config = dict(
    hidden_size=320,
    n_experts=16,
    experts_per_token=2,
    d_shared_expert=0,
    routed_scale=1.0,
    num_attention_heads=10,
    vocab_size=27515,
    positions='rope',
    tie_word_embeddings=True,
    parallel_block=False,
    init='normal',
    init_std_down=0.0,
    weight_decay=0.06,
    warmup_steps=200,
    decay_shape='linear',
)
Below are experts of layer 10 (counted from 0) of a mixture-of-experts language model. Rows are named router (the router's row for the expert), down (a neuron's output weights, with its number) and show model dimensions 40-79. Each number is 128 + 32 x the weight over its row's rms, rounded and kept within 0 to 255. Numbers have three digits each.
Before each expert's rows: "raises" lists some tokens whose logits its average output raises strongly, later layers aside. This comes from a sample of Wikipedia text that the model never trained on.

# expert 13
raises: "\n\n", " The", " However,", " They", " However", " On the"
router:180175135110090161120117184083115137188092061116186079118141117176157167136216162142209137129101144149145105100180029147
down0:153164142093161173076117108139122112205127145113141106147115093130122138111146125143158151209078141123098116067113111125
down1:171201071180112093095147109137124129159065093140141099147086193137119138167061149123121114141048059142092175168147124167
down2:042099074119187079122118172127133119105117127096093139100108107130171092133061114120139140144116106130151108157111094127
down3:112136130158142173174171182086078114158111121178087110137148160159144117117108085090128108113151138121153158165127126166
down4:144123144109124134139118090146059110158147139121141148096083108151151166119093131131192193151141171160182127101158159116
down5:186179141144163082096129200076121126148106132152109110109092142169106107098169125126148150161121110117166128119111130138
down6:127140119104112144088144136169150113163105192186138119184123118154140185189140104102153171128130105155092080122110065145
down7:146170156156150093150166078136121092150128158081163131136116119130145158116120086149156184176126146123149166172128164122
down8:141219156077089107142134137092142127172075148133085082128115174092125096107149140151151125176059130127143075149105088070
down9:125123119172075169148166161115148065118118118142125105135159115073101125087129093136135156087132141084113173170151132144
down10:080136098077157153126090091114152169157178157132180126101039134161115063156116113125104128150122142149147049075115133080
down11:170161160133071155120111125156171103148155117097078128165118168118145130119189096120136146132197164062111108138160095114
down12:129115144095066152140137120146063135138148123126080081121101161101152172129159113106163099201150113162185125140137111174
down13:105098139144140102080110100097121218126141115136069199164134163093142147141157131100069183175166109107203174160129088154
down14:128126162058114148119192094121139094179147175056126062161154169121097152105175115135154147100135113118093087170163083100
down15:148107114147119138168183115148101139147126108124140115136193074120131149147106139151082097096130178133143158142151112116
down16:146133100085136141187142042128102139087104113061089135148162118125105159092111137119101155122140127093099074146100122105
down17:155100151134119176086087082091135122166110126141103101170127159137061184130153137087081128157155096161127157145146144131
down18:123127077172162143079094156068124111147133202083109137105106092084124124109071070103107147129140108141175077133084172157
down19:111119105080142137143166105127119120112104204122129116102114139132125182165075128129210078177165073126143105086116164196
down20:096196132059140152201142154131147131194052137135176165145113086134188102115091153116182163179136108134154081135165110140
down21:134113112150149099104128136115158192132201070088044124102129138087118128094112100137137143151135123130182161108193134144
down22:080158148121101153073105150102111095173120151121127108103122141126094116161128185179091171076136154121128110152181080167
down23:126120127086144102086129072117167142179117231102105100126196135067142171075176112168072088115163101128137119104147088156
down24:112086118165138094107102197129156133127092159098135088125111192115141140088067103106125173159129117081123049099128110079
down25:163098147104078142101077070137205164105094174074142128111143141143114135138109100169112123106111153167106203138157177139
down26:146150139124161135160105121185106143085166091149161161122144120149155151170152073183167175162158186103097130124127113086
down27:161124115130115113143129047088091139129084097190186128128103135086077168121140153133149115089116101121107124102088069120
down28:136167112156161113131105107143091155154073121149098146176168131126171128124201123105099137109108166151192100117124128061
down29:149081075179113133132101108144116142095171103145117181114117069091190132146108120130079068139109148100132165133097169095
down30:112088144181133108155131120148104140058111147095120128123141159159094141173089115152148162112098154148110136103146154135
down31:075164111105085163072026076139113177143169166142132106131125127170151145138086138096083104123113105105145148170174139117
down32:124107095174161078150093152202145108133145146143102127121066139147171131188125147140151118063155099154211107068118110100
down33:162154161084136165107136156097152130141083125123087014167212105091121121147164127114129163136123121160136120126142174118
down34:163104138133090184135036211115097086128133134109126095116164120143106201140164070164154131144095155113134196084153171122
down35:177144117112113149118137154139150123099142143099119063141123125113155158065126108118114172172141174160116125156175136119
down36:100092101124173065110140124131088121099130137092126194083078107131138172141114075081125096124077105165110172170133143153
down37:128093137111155198136167093127120199141124088187168112113124162123133196176106131133158074096106224175181096211125122123
down38:140144114070180134182171173128095121116109119128170209178112117170165113104111094064181115150112128040123107114097117082
down39:088129147184097107090099159086113098113191127079102141094137125143148104145054120142026118141137115045132205136142119176
down40:151129128159184105119134189115172119158107114083157186146072163120103121136087159164175109134131161091132125059096097124
down41:152115157086090112153180190151117120086137132132167068155199110156092127118077144124067139134069112109111085136134121131
down42:130147164095208136128129108122146133165127168094115128104150138076107131146066088132090154105103154162100155084124076137
down43:147164109129136129080133181122090161087159128082093184173129153087113152095116131103088121121157120139111151114121129148
down44:115112215073097129122138134075149099118148183110129126073103130164127184054125083048179190160137110121092103124140105143
down45:067100107086117138084151088129142193122121148112101077113150158090131195114102121136084136158147085116097103161105157052
down46:168162151141132133110146107107169147141113152167121077141142131156113126090174140099100171109100126163107153135188080108
down47:180121166080108109176119138140102191117137126104105098141181127130097140093156157126085111106154104140092084151182145150
down48:107140197114100080176163139066098134109119117144149083114157116143159174091095131033153174126100190111098129082108121090
down49:128189195180130084157185154183108141092188107094153066072171099149099167120121141128194134118173076131161093097138123140
down50:104128096139154139159140133160156134138141148084094113140163128159108116174153168177123199118122133079108120177163099103
down51:124111118109110166150119113162125098143112150142124127107080108093145123101129128118151150125123145189154117150088124113
down52:084108160127101101076126102147157176149116166102155108145113083090121132151073128157189146187145061123132165131112141134
down53:136206104105139123146221155116175126150068165124125014111146148164137155124131119163162111143098090135131099088103115154
down54:120129099107099166155100118127121155084146072221094089162108111169118119117079167091179168122144147153156098138103113058
down55:127154181216139095157160194115125128109099132092173081098163063104093134173088129153178161106094119121153136116084206074
down56:125140111146188136111177142136136147075129135167155076132155179135141084123132084149120118129194153135133120130150138140
down57:118105198160098133192149120085159069123180105049160075116159082128136119177109097090102096109096112112111133102128104169
down58:117122148086130163100182147166168146145137130173141038136196113136180107149197162120129132050120112147059100141093134112
down59:059119120091069109149127134129129156142111136141113218154099170144231104067119121130152114148166117159113120109169154180
down60:164144191122157107168102141088164141138127119151107097150106127114094082108150177071189111124145187115210121128124138140
down61:100081117136123165124116160149082078203120110120072120111146145139160137152146124120108145157179129120097149157135106153
down62:146066128163094113176158176140112145109138074103166177157133147115162097091096161162092157116137127159196164106114099104
down63:215163109111152166153118152104093133101130149091121085042065117142127193112128137107164135200123147105103166135133130111
down64:098106137149166110114103117107089136092166179093168243147142133130164105090116138171153090062123113165155185145102180156
down65:105110082090133149205099129113124117140137102135100151086149095110110105164133145164122082124127126148178159190125129137
down66:117137103109150086103140162135141122158125148159097138142116150107130175126126138126129229100198155128117125148062103144
down67:169159187094105128170148148144142132136086145106127068085089081148091119155096183104163112136146149160132002122161087126
down68:148170186153092118139134188118150151104155181151071170101073118196147110134101173150159180168150172146125161117134087125
down69:160105133123177107106152090130093130147132099201143038160176120142104131116179139149106181121115129167109149140102120100
down70:190151069095120126127137077094116132098111115067173057126082130098111143088170190113162138170101177123187117062093122145
down71:046072169099071105093089050175126164124089111144116143130143135085089114127124093140091111177093153110193113099150173079
down72:052161161141116143121092081092119066095175190154139124147135111110161114102107153106098130111160127162072139088103169117
down73:112102110108143143123081137140122137109162127068139193116104143121109146097100164136164164094124105099151135140124109146
down74:071153088128119169154136117179138198171135084139124163136107162162170089110113125110119070098115106114067080134178120126

# expert 12
raises: "983", "997", "995", "991", "987", "999"
router:104091163164087095153116153189177099162160104113112149142140157116146149143092088113145129122115107098092161088161100100
down0:105142125166144074139217104128078143126087155092162178077166084105163151140096142113158128155172147171118125195202169100
down1:079107108135127091133129154159135114115156071083102153139122170141129137115133088144118112098182107124127082142117159165
down2:094157172091147093077091160098154144153109142166114173165091109142122112064176121127128095110143124144145148080087140140
down3:124100183119058047106123149091116171108131146167098143133121083136106085134061123176119125063127159090189115190103126174
down4:147141037120108115109095188102140112106103141085155138126168142106120119120125100173109152127089173051137060127156132116
down5:163120133098125091129099135160149132064182122132132116078151110130075132122114125079183168165073080127097128126112186138
down6:102111153105164144122166134134126144162102100094128141086115097081161146128148167169048158088103110193162188126097114119
down7:111124144178170125167087141080080098091172159135094144122099143107105102093140112129128111152133134116111079123167179111
down8:123037124108179146126090136137140140056105185115121148130147167151127178158075135092045161116080130122117135126114143106
down9:125076138175084082189143144072116134116132046120128129100087177113131177092079167140102129096167151158136172198159068109
down10:164133078112150167152157126098131148066162123141103114176162152137125132107202108098136142169135110168099067109108151145
down11:150114168136115085132126088156175091102143123113031156135127093142136118118098121079099174138151066129071103120122104114
down12:139085122130103121109147111065133102138158125106160148118092130092159159120086072172136154116106113151113123172117104097
down13:053080147113104118141134151134168167140045149124087082101155063133140166121119197111171136146110221127128132172167094121
down14:110077127118128150121128141113113132056136152068163105114089077128149164115151110171134159094096096128154144109142151134
down15:095151110115139157162098134103132197155106098118163107098131124154088105147170096119090094107149144098106095147145111112
down16:074165177097094130106110087102091102186128179098109165135167146167143117174084079083113148125192107132115198120154095172
down17:139109091089145151152124168147161143085072144187164141154130147161095127152115132131126181123079178108159137137077129144
down18:129127147113128111108133113145098119100165200129125210148158148163178127100110100137098094078140118108155079177105091155
down19:122121150167118168133126160104158096156134091139097114138102079181093081152119145118061125112130125047117109141115150142
down20:165081104168118113126140158174116133139086127117116108150124144170154168112110174104120131139157107151180105113099150086
down21:185122191082119152093109153076130158090158148140168089125180137116089115090133162130082170131163095124182114109127088101
down22:096105109160158112132190112145148180099127074082155198117104126104109083195083101175102204167124111151142123160078144156
down23:122170097123169096145115142150096135108131101116137126154121145118135133080134071046092131083091152141113144149156115126
down24:098140106130064193122145057136129140099140128120138126099115051117167148199137129118097092160165138156132122154116148148
down25:142145174142136153123102069134166158145139159139108137139134129172113174136156120109097119104145162099121142160114129145
down26:142112147150156124109114114138168135084140122189087119126186153111150116156094108104103199151111143077130146165147121170
down27:146175131179131169139115158121131127159123157139179146102156162142129127130149197120208115130108089132113113096072154092
down28:103084127092131077048167138121159178098132132123093160131196100103177149170179138157139138098116127097123095127142136103
down29:134188129113097127124116157103062182096125140150131126133155128105091127139140140094138124125153162129093141116137102104
down30:074143123060143138111132111111119128138162134143149056107101033121115119124111205141113140096104183141169119124095140149
down31:074134134185146124111139072174156122100126091166118160137142117133187125077102169106162118102111114117072157150157175088
down32:120108115141121153147158115149122138143094096096142117076109157132158174120136167124124068174089113154138155150120223102
down33:130116135144187060138122175147114131098146154151110139130152128102106050105104083097128126081129117101121064167147083079
down34:105089161119096144146099161133145109079113141070075151143119138157084113181125107142145089133112111120101078078149111121
down35:141182129135159159115107129079096063106210179107124139132108111127154123109184088127201168145090115134111129090061108129
down36:095089181056209147073113103120112120131155187144171124085116122123090167107198128092181120106137092105113126119183075135
down37:156069145226088047140134169078094100126113165104114106129134127063123117134124117093071143105107184114114098171169176187
down38:061115121180092162100163074131148142171168137123161090096115096125128108114122118106076104083108159096124167130168087094
down39:108119104115160160166116145065125124147145170131078149164104090161133073076104156106091106122149140163132177094129119112
down40:159155093069137106185139116148055111159119076142066164119160126178148137073099122095134157105126110103102110122114138144
down41:119114107136190106113103126091126109049149124106146157150183138108142092082105150194155129130073161159134156071187090163
down42:156159163158152136131177130093139132102151147164159112181133132065118136141167160125163125090098130191068154152083143115
down43:081095116165193193113175138163104152079154125133160114189115157113105109193134079122098164104082137172094139091133126132
down44:141157148159169153111119138118188183046129104033145181126127145109096148161171118107155097155105144100140106103131196088
down45:087114106194144059149129131102113154131118129083159121114173150135119117147124135138125111122065140169147146134153134106
down46:120167142141108039147112064179152151147089166116149072201153116113110177132125098113116100180112195110116093129160119134
down47:089120072111075159101109164150119054134122047143105133108069115152195099100130146093079098136122128168154130094076085088
down48:146097146105131151074113114109152179053151136132140150117111082135121164101144095119020122055198138087113151120179062138
down49:148135155224176091118142144113147163162170155133141127085165141151144112121124110061103131127159096150126113119122161168
down50:124126134097162161094123108056177201124084118186146104100086115122139142070191128174117148096126157129127113154107178176
down51:105095132130139146162086150136104090112150156113144107044072106155071136145132146081116116145102149084112137130158071076
down52:149130130139127071093147155138125113121110124143094105157136140172101064092134071105156152118084056170130073098166136177
down53:125093124105151160106115138168130092157152162139103130075149071082087114110110131080124049127141133132037098098101147108
down54:162173134172139178155191182137181099134176122134106156146095112101172094177219157101170110135098200138155111139121144101
down55:125086097101086158120158096163100163150068110114095114116111162152165112128143106178136115103163098082151131134199086141
down56:161127116087126096094135135171108133169145100104180113187112119074113162208099147162150100082142200143183150119115139085
down57:077123193121195095118131114190124129129139144162148109164196109162148153125067098155115091163098142158133134127175117163
down58:118125139131127138110163118165072186088176097167126097109148169151177169166131135062131159137148142131122128054123127130
down59:091130137151091116114060157145116110143119161122152159144164142099137155141109122129148128155061153037066109133182153147
down60:178133173076117143139104109134087109142128147145136140128078158209171130124097104130149147110161098172142090094148072097
down61:149147080160080114111121167174109130150114123114087188100124128146152120119146091176149160171119141144138137124105121123
down62:155123160165170105120149129125077135123068139130177112148168181081148175093155099124163143110151084147124107141089124167
down63:078120172172148064111157071109170146149151126116152124071116193102093178156067095080189117123168179129162065118142170109
down64:105099127128091152126145117104058164111103143104153133156122128101062170140107136149085175156180131158132143117119112142
down65:027099142186115112128133089149108152114126160083076134185085160087092203123154153125148101110168088124116132178130102068
down66:124165110084110202129118144086140118101188136124143067179123107140132159104077097199130152161088119108142119172169164143
down67:130148178121074179074112070115115130152099133102157118152136132145152132156102128115132069117133147106204106207144137161
down68:198141122116143093156191051120080029118122118161169107136134132155190092147104186145140099100134110108096171117168117151
down69:142143089122096088156197074087098138102105167132123129111135125117160170060078104126164109140173177095085154167188159110
down70:141177114153115114114093142141099143146110143114125123134122133088175123129156089156150131123086160109117122069088156103
down71:112125153102073135169144133087150124142172132161124105092136130107162166092095110156203098170124150170119089131218159137
down72:169193149086141131160127119082171196104124162137122170149164090105178141148122105196071159188121128076132109138111080109
down73:172123118176098151130178159130143117160127184109112164078111130141162140102131122097101160122172099098133145105136118167
down74:140188142144162125155194151140143095127157191097130023113180128147122153120124088150158068134100130103113122093108120132

# expert 5
raises: "008", "009", "010", "nd", "007", "004"
router:154140126167112108170115132184114174213106116182092163092072081094100119080086119070095118098102185097104102145175119090
down0:123146131163135113128163136140114178074081170099128151093138172123057096184176120116163149165114131162162108142153157111
down1:138122127129159129120140138110120107118113108092151150124100104089129135128064131089204156124079089167067139133157184166
down2:137130115129106157098164129104165116142152179135109092129141115080130176090178129166187142112169138108095070123155123188
down3:112159147119107154064162161187107183084183146130062142160088155135162168165156158164106117167144149179142117097110092080
down4:097182105098076094148102146158141166163103093121133128116069034134083092082113149147115170160174150168084138132128096116
down5:161106148098119190107132143164157143119166179120137137106088181094089127196159178095128086157161120131101136145076121161
down6:139168077070119140112156082088138107131101132126118124147128159136121155120086166159112153138102121149089114179147118089
down7:154140057122109183161118148208149132065097119150141139151103120200173136167143122064149106189160126081093108094125091101
down8:160182153157118222122182110128123150115103145173094198078111098130122029137153086074163146105153122124139086159110106103
down9:107168137146150173126126168108144132152135168075179184134132080159094085124077130118168096095127134125136144058139151172
down10:092127062223125130150095125153112163073150105082119119140148155128123122141108116159132084132104077169089105082088178144
down11:117177144179158095160185127137129078155086093183128119171116152148100099152100070103141058133126126088127157054174147163
down12:093095122103142211077096118110125160165152077145086119110081109162096140115129101155168176106114065123138116113136119158
down13:090144138127146149054116066145084093070148082138093181145057102165097107131189101049180156074102096141093110060133122129
down14:148096119127089162120122166187113114027107085169101128129092144152118186175047146111113135084184119201108135076127131180
down15:084130123091160116153171152167110036078158142105185115131095128142114092135151051184153139146121172190131119137141130121
down16:094104128142134173058090129154142145090104140101144124122098110078118097140078153132114098089097138150162110116116174127
down17:124141138158154178131131090113112103161193160151143146119113165129162173148080104106125156169182127129123114109076115159
down18:107142108162143144098124153101120137172215146133121133203074140145061142146154149071176148148114129110202153150117104139
down19:101146171142114128169157108134124153093099115127183111146106093141124060107061155116128074176110096120147107125169115111
down20:151155093152130164107123079133165165182152091150095168140135094119175154095077053089081159097100119070132119116125162179
down21:152116144137128111089155125203162098127090154137134149188124128153167157105130152130146073134086107122092052108051135176
down22:124147176115109080176054101122082171114178167155085128105083115129115145132142126203148106114108211073074070093131086172
down23:194183184151108166145099141142122117115162126162123081133087162108105159121137070197102150135121149084052130149096176153
down24:126079136125092181183160148126079079132074146121122154141197155195114135183087077185098096084121127171127113122170131108
down25:172130175120072105100072125110127082136157099098153139119110118127185153113160106127097107122164085113108125091108126162
down26:096140127113156120156141153103152145164100135172119162086133116150083119190096116122128077135143100174105131144199134085
down27:164164100143154186140107096092138144122097132108140194139133111120171166156172150149102113100135051114073089078144113081
down28:093160148127082142143137162120196126103094135121114154167127170105149110114140141086068120091041126083119144096185136128
down29:125070125127090160111163123139158130147110147125138108109049045163207108165146137113125147094174076049157112147135111110
down30:159137147099109127067153136071174109169157099161127136171060102156110133097144143126110131109130150122126130105128139095
down31:143144097097160108166109122150166072109093133156108108092100108109107161154174112138143134094097098022208135141080151128
down32:149116126215128146124108119174098143159102119178098064104129138153105079082068104203121098136066122126137115141108197160
down33:061122141198099153115151144179089124165133164129114144135119164102165104105061108116094165085118032174070146174104134093
down34:107099150137139118131133114110132114151108125137147099099155136088139095053061113095109105138081111161156078144131119135
down35:114141110114089141136150118159143145112148162124157126100174173091196154126146116159152125135120103104122109093061155125
down36:211083151119145133131160154143156178116241072079054164109120151101091144136115173105155128091131122151136092135151151127
down37:181145122145103140177098139153093200131103161099108159086125111149125148155135101106095137093167063172112116092149113170
down38:105138142202207072107150082133149128121115127167070132196170133177119162106111154110126104110201122146139158082135145097
down39:171094118169112101097182126157095138109125137137072138163154124190133167139156155156077172146076133132172165165089141134
down40:112143138163189179091149117141116102095154162149132111120153113142140126165081119109132184107132181177161085104137170114
down41:160203163112153131157080111170120084120069135186102131104124126107078130100111147138152114116169128114155156075081135101
down42:122114126197093077066087075139128127168087116159175148168094183135112133169071181170147141070138076137146159155139099132
down43:159158089150105151123091162092152099092109136122115089112120162146162119059102179109182146117170087175174111110120140147
down44:164149113165085145151155041144154146117117078163056124182126046097099082092108077121126069140172112096161095149085147127
down45:106126162107173154140104104154123142091129152084163162175119114123080153080135101140152100117138119183162108203096174103
down46:136125128108126097138144128129127153116151099113155094111131129139124159129084162115130079096171136123158082137088082167
down47:142122143134128079118072183149149084117190167087144060174105132131123133163180107140130075135178194153158084168108127105
down48:140142139059155148076126081139128155138153133108147094158095165158158188176166088110158094183177103115143110116093147140
down49:093109094064172135140111146114061127156193158196092105158115114078131144148142143117128157151112128124107185138160177189
down50:116096160132140155156075114136172151110105089169140092142106133155154185161149125144071166068105130160132138092166099174
down51:139127120058139129092176140152129153169154155151161124109104123158178075187127170109114063151108117073123167171168103156
down52:154166105140132104149134120058193095126201112123153171132056206129126098095120110177161070093189133083180106179100197115
down53:071127176136112122115060175170117140167122113151125111080094169100117094122170129199178172127117106128105126134075093100
down54:143125184163212146118125116167162166156179110145129134137156125084105157154087179168138168158139172201084119132142150131
down55:127170114124142155050179068148146110128119100167174113196169124150083206125102130128140150128129142146072171098102103127
down56:163172132135110132112095151128115125148119128105111179127116131142081059188083191192145135076133147099127086163127125176
down57:154128047100141183092135081129122132206153152171069160164127114125059174151127124136156159135083180093131147151084207126
down58:141117100127122113151197148138176166141095099063145063116132093104137155101133133093145155096107138096132135116160155143
down59:116147170167142080123128097080113136187149116123098115157140094130177114174101121125129163124171142092141110129140119130
down60:113175091181155150159146223117172122140158186099113109091151115107094077122155079137133127147129119136144077126123083141
down61:113096194160129105152112155160127115155150117077101120093116182103119121144058103113100141135116098115139141101107088131
down62:135072120103097153127091131172068143091097130159127129153074125148160096092120067129113133154088104108112113110203092098
down63:123145132102116127192173127181137115159090115144115072097118143105114124124116086119120159131159187090110140079098204194
down64:102125135129128119095135157068140147089193119103073093138145158156149184082114107122131152117182121095100108073135161148
down65:074136090140105086195122133137166057161162174129091127151151148132140113114192130151129094168102067100161153067130134117
down66:086129175080122047070129111123183110056161150133119146151131160177072146090172150130094116145123135149200095136117128127
down67:142122187109155131090164188168078116079157098090180105123152118152167117179157100088109152177144115102141132155132138073
down68:134103183123118118153108147214154112157121092145179109157144165145105127186126122170141139155103120054078108164127136129
down69:079122148132122114133169079113108122143174117165127097134195097159157132124109133132157177133166151123151138061110097084
down70:099106135124126178084158140069145136142109155155113094149163112067118108178123133165175144122184118119137077122129100104
down71:110152136161117101143114118098132197157111104088113103125146150183136097122078137149151181179109122067129083175116159145
down72:107154095100120120108118207137141105131108166163133114103123130106141156103145121094125099144089216121111131150154125153
down73:069083156122047094095099106119072156116175091136140092094161136108117171190113155133137101108131096152137114181116161122
down74:109136127178156184163152091073115154087084117121111155171142139085125125111085156137165181139130149130125096157056144171

# expert 4
raises: "wick", "ley", "hip"
router:128098143092150164139170098104159118069112126073116133134057157080086125137074180117174145144119089120066117134151102149
down0:135169129132113153098132182134123151137083174132157204133099134176064190063077173134141058122067068076144100114134046141
down1:107180132166137110118181168080147152165128128073047185159109154119105209135133158116122104147092107185170151112124199095
down2:155111175149106122135135141108100140152190132179206071103100212189061141156137137126105093180082114178128150134103075102
down3:105137137159137128191087154180084076150069099062159090168158116149164153072134152148131105126088120122149161151112144129
down4:121141128190144148111155131090124088113154200169126084170128156137169115090153141124149067141206169161120172131115156110
down5:117097164118129099126138141128076106130131132124141117167099112164066125134132080127114193114137118115159140109143089120
down6:136124151142122108128200176134142071114143216153165152127143151146158135082130110135068127138110123131107122200128115106
down7:164119135131100109145137164076047158167159124122102127117183076128060200100103126070116160124178143181098109100110089122
down8:117118152100176123149099088091121116073111102091141158072120138116079147131080133140124185177095174156120084097112167132
down9:106155121098113086086128080132153159132098102096097181145095083120061128164121132123137162156119191096103064121109164079
down10:086104146151087173104121097121146114151075122147118158144136148126082108135106114137059125113112104129149118085068101159
down11:137166144152168098167104159136105155127155150060110200106163175125127131194073194141140129170150084106171148153135164182
down12:178102125066133114119162128158191132174094142117131109158132053090124172147082104143192171128185173155132226150113088096
down13:142146108101090164136170095183105242143126125094147136177158125116184177161130124149149081128140124103147131173109110122
down14:132163135120134016157208145190135180198237188153110113088128088108089170073226102086126130088167156119115158151115126135
down15:131187148124085159127127073170094102102142090113152132138138119112154156102132094186081116129107124151108158196073191152
down16:130140132107083130181125124070111147135110098133120108167143131177096139139124127111089085094163164062130073142158097110
down17:130135097162124173146118101137121175085074190099127195071156169162110117130197120153099147095151126124167142114132117127
down18:130146149147126133117187136076157146170176108114183100106160160173170138126149112135111089103172163140141106128159129089
down19:138117161108111082165086123126115193073120073141078155108138116070106098139097146138086177176050151131105127114077121150
down20:230091105158154123179124176145072158088168151102129120160169117127131110165131228076143143126135085076131132082123092135
down21:104130147167144148119111111065137119099103125195185167116096137157077174078171164085193108184165146166120100086140068101
down22:118094154148091108177145168130122152081145122141063143091071069103143147141125112121144113141164179091166136105143189141
down23:113105039137175120140138136179137148131118150112103140169182177158168145149055105165132129168139118145140164106135149065
down24:089116173129118150106171105167105155144052123160143153081128142048098060113128135164107079108164107154130124085093127191
down25:119066149117104120144132150135092073071217136145109087083143180114104131175084124148037131111127140140172148184171136129
down26:078120166104083093123131129112162139124090119179087155147104198102129139161135064132156130142116094096126139085111112174
down27:153156121068112118105132134203156166122087107119142153054129137151136178196155165154093113111171125149099097073135139104
down28:134146167166138177148115140157156076153113134143144171151053180174111139078092217136170138110119128091103168123101111113
down29:091142079075099122184156084096154120170183113146137151112101132166064116108123109141157142155126127150076132169126116130
down30:109108157117132107104188135120106089111145123159094124156169151122150172079153155116116085130100115152096132144105110148
down31:136156112140146133187120185090110078179147148113091118171198195074111085175160156109133159137088139109050159156117156140
down32:127182108115117109124130055106122129139096163172123142106105150084130120155129105201112112140085107103093127100122173113
down33:096139111155126105102120140181110087086089110064065129127153125090112138090094150148087148125146184082131121210087169149
down34:156125112125090100127138185156120119160101132170123114152169184181121171133146101071103119229146154115172156167138169132
down35:142057120138098142076115140072111116075098139164099108079126127146105096096193103128118217135127103156143119066146136161
down36:152138110118067220125132134120137157105142112119157112080111126147149168138160116156126134173134144110137175102097049109
down37:137120150118125118102075121123141154147116106138147115090153124134114085155071062120134141092084136100116112082111133180
down38:156077166126138143106151069138186122166137118147132150119070069075114105104119132160093161164123131135179163098164140135
down39:078139038172129150132140150157099155140112136167092121121144113160162134191143118099133107092142137030130142154162122101
down40:150098187091096125114130089070130095103135120110163116117170176190141154150094124135145198120110145146118138145133125067
down41:116140207155132152118129085153125132150152109073197118152166089163115074111102121089095142099142184082162129076087152110
down42:156145172184090082141109120137164085115089067139095114162106131061142185120115146081143126057086120187086196105157103082
down43:089105131162107125106106095121111126162073144134143177101053127161125167159163118138103100114146072151133101102160154098
down44:171110131115104108126128148118177131107230154147187169137137127108097095079148078101176148151131148154114126074170128168
down45:211070083150111166157130147093128130060169134126169097079163149201142209095169142146126175138128133125152133101127099145
down46:174156135182089107140139127167152174125128169133137163176138097128186108171100060134133139092101093111126135158151147090
down47:171176141128158113133111098144185129162090096112061123093148111129171172115103106148123083124107149057112183144146166128
down48:198096155180137120124109177131180101101161121152152168163147042126153162189177110139136094150104154144168156106104091168
down49:130096147140119150135130164109146102099102167136138122094110114056122178170132128154181086149152090127139131128135111147
down50:132161100129142122137125152165064163120161084153159111142091172097107093114126173075138199117091123164102104089113114137
down51:168133160067129096175159166133110163147165167120079112083119122144100138187158163151140104217141077109153155098123071065
down52:126082139148104176143183105087161138143129119106115139123093149080085152118140099097129157176186093083178148106083089136
down53:129132178126110105108177133122116118139193171176073124139133102141124052128139095088154061093125135086176160160176185169
down54:119156122095133136142118072133115093147142118110124163105076191091151103167098148116147195133100185144126185162158100147
down55:126147093115115078103102148171121143081126137046126214117148140118069114042072153114134033167098155182110133155135093138
down56:151097139108083135062126160161155101136136177121160072073145143106183059105160116145102110163149139127115132165144131119
down57:113119115139131164144109150108119094098076126129155158103165170090133147101111103129135180095090100156129177083174112122
down58:158107055088092120142084141158095112081166130137122093118139149107135150082167143121167069104165157097110131129147029153
down59:122094118074151112134130117154127111118155165135193081128150147137113168147120203145155105148204126175171144149154131147
down60:121132114050138156128107111101124127118118170136092141112087149121109154086126125143153039167126084072147116129146084111
down61:145128101154135160127115112111120144100087174072119155131105142092148097150157148128112137150107115121099125136132103114
down62:111154166069133130176133122111140116135137123152144106121093124136060120118142134135194149118098113136141091135134197114
down63:124165157129097111127140178131134076060108118159182107063137076160149091087140115168131176159100115121188155065133141107
down64:091113051098161075111105099171090153120085148167083165124086119106088103138110116179107137106089095160101157124124148145
down65:143174136133090131161162104127144105104111121148127090118129125113142136083130124079088188122151117112104097176159135167
down66:164095176104169132140149170119115137176084122111151072153105150129153132160126109099158157114078160098129091119110003150
down67:139133125141178104083146140138087027142104130092117127138141116128128133166128185148089133122168127073082101109142125076
down68:101174148127110141130120087163069125140117128139120089127172139118075094134129145161126123119121115173171143134086065122
down69:131083057158094173165119087159130083150119127151081167187131128071136120178130161118142123153101068095158128154172076168
down70:084119147107123067186130128142171110087075110148108146161144138098149195137115110111140099121104076128121068117188091061
down71:145115157195139133100074163086106129161114102168152139160156107083120093108185129200087088157085103070101147118190090146
down72:154120126107197166139103129139161132183149097172113167155140155100081095166095127118061161112129079151127087112105148140
down73:127103117136141150111093100151116129126117128081131151088131144090120113112092129187153172159119111114156137143131174070
down74:133158130116179149072106136126097123118152103175146171134104158126159077153099196176110095081095128130165112100120145082